Experts of a small language model: 16 experts in each of 14 layers, 283M tokens.
Below are experts of layer 2 (counted from 0) of a mixture-of-experts language model. Rows are named router (the router's row for the expert) and show model dimensions 200-239. Each number is 128 + 24 x the weight over its row's rms, rounded and kept within 0 to 255. Numbers have three digits each.
After each expert's rows: "gets" lists some tokens that make up at least twice as much of what it gets as of all text. This comes from a sample of Wikipedia text that the model never trained on. Tokens count by the router's weight.

# expert 8
router:120115136081136117105109159164170092159125106106135082125111132171130134134143128087082143113167147147127124102147113126
gets: " the", " on", " be", " that", " not", " is"

# expert 10
router:136136101122123152109107120189142140131138077119137131124158146132132143161122132137123148148139136094136106104162135127
gets: " \"", "–", "10", " it", "15", "14"

# expert 2
router:123131096115113132125123159138140120141153139124147117129139129188108153175172156094103115134169134138131143099125131137
gets: ".", "3", "202", "201", "|", "\""

# expert 12
router:134118195113116152114113137136172131134174094140111135133155120174149101148127132114143143132132161191112113121132185104
gets: " The", " was", " by", " is", " a", "The"

# expert 13
router:149092122101104133135109169165157124115170120113152149140121120157136134151125145091134110133121124105114122124153170107
gets: "2", "1", "3", "%", " V", "12"

# expert 9
router:121096142075082143153108147133135118110133128097159112120117126156122130152132149071142123112138149164136099047103122195
gets: "-", "|", " a", " that", " (", " In"

# expert 4
router:139120172149113142126111128147163141110138150126157141157139168121111118180135169109096094125125150110091110077100137082
gets: " |", "==", " at", "===", ";", " it"

# expert 15
router:182124141105085128165140144110147124098188117096081096087168157153094160143150134132078136110153118119084146126141118145
gets: " the", " of", " and", " in", " to", "1"

# expert 0
router:169137123105111141122097154131175152136121109069082109111132146150111109162162147065125115125139101107139129088170161102
gets: " |", ":", " |\n", "0", "4", "5"

# expert 11
router:124115129120114165093122164117174145079148105120141108097160139153126157139152147121120154085072122135124097075119161116
gets: "200", "201", " he", "–", "199", "9"

# expert 3
router:138126130072122165142145155141157123124141101120145117122151166169109124135144152155082083141162122116093112101130162107
gets: ",", ".", "\n", ".\n\n", ")", ";"

# expert 14
router:135129152143108164129093134143155148137134087128128163103144133100114136144150161075087149117134166092084100087158143148
gets: " ", " (", "-", "\n", " \"", " United"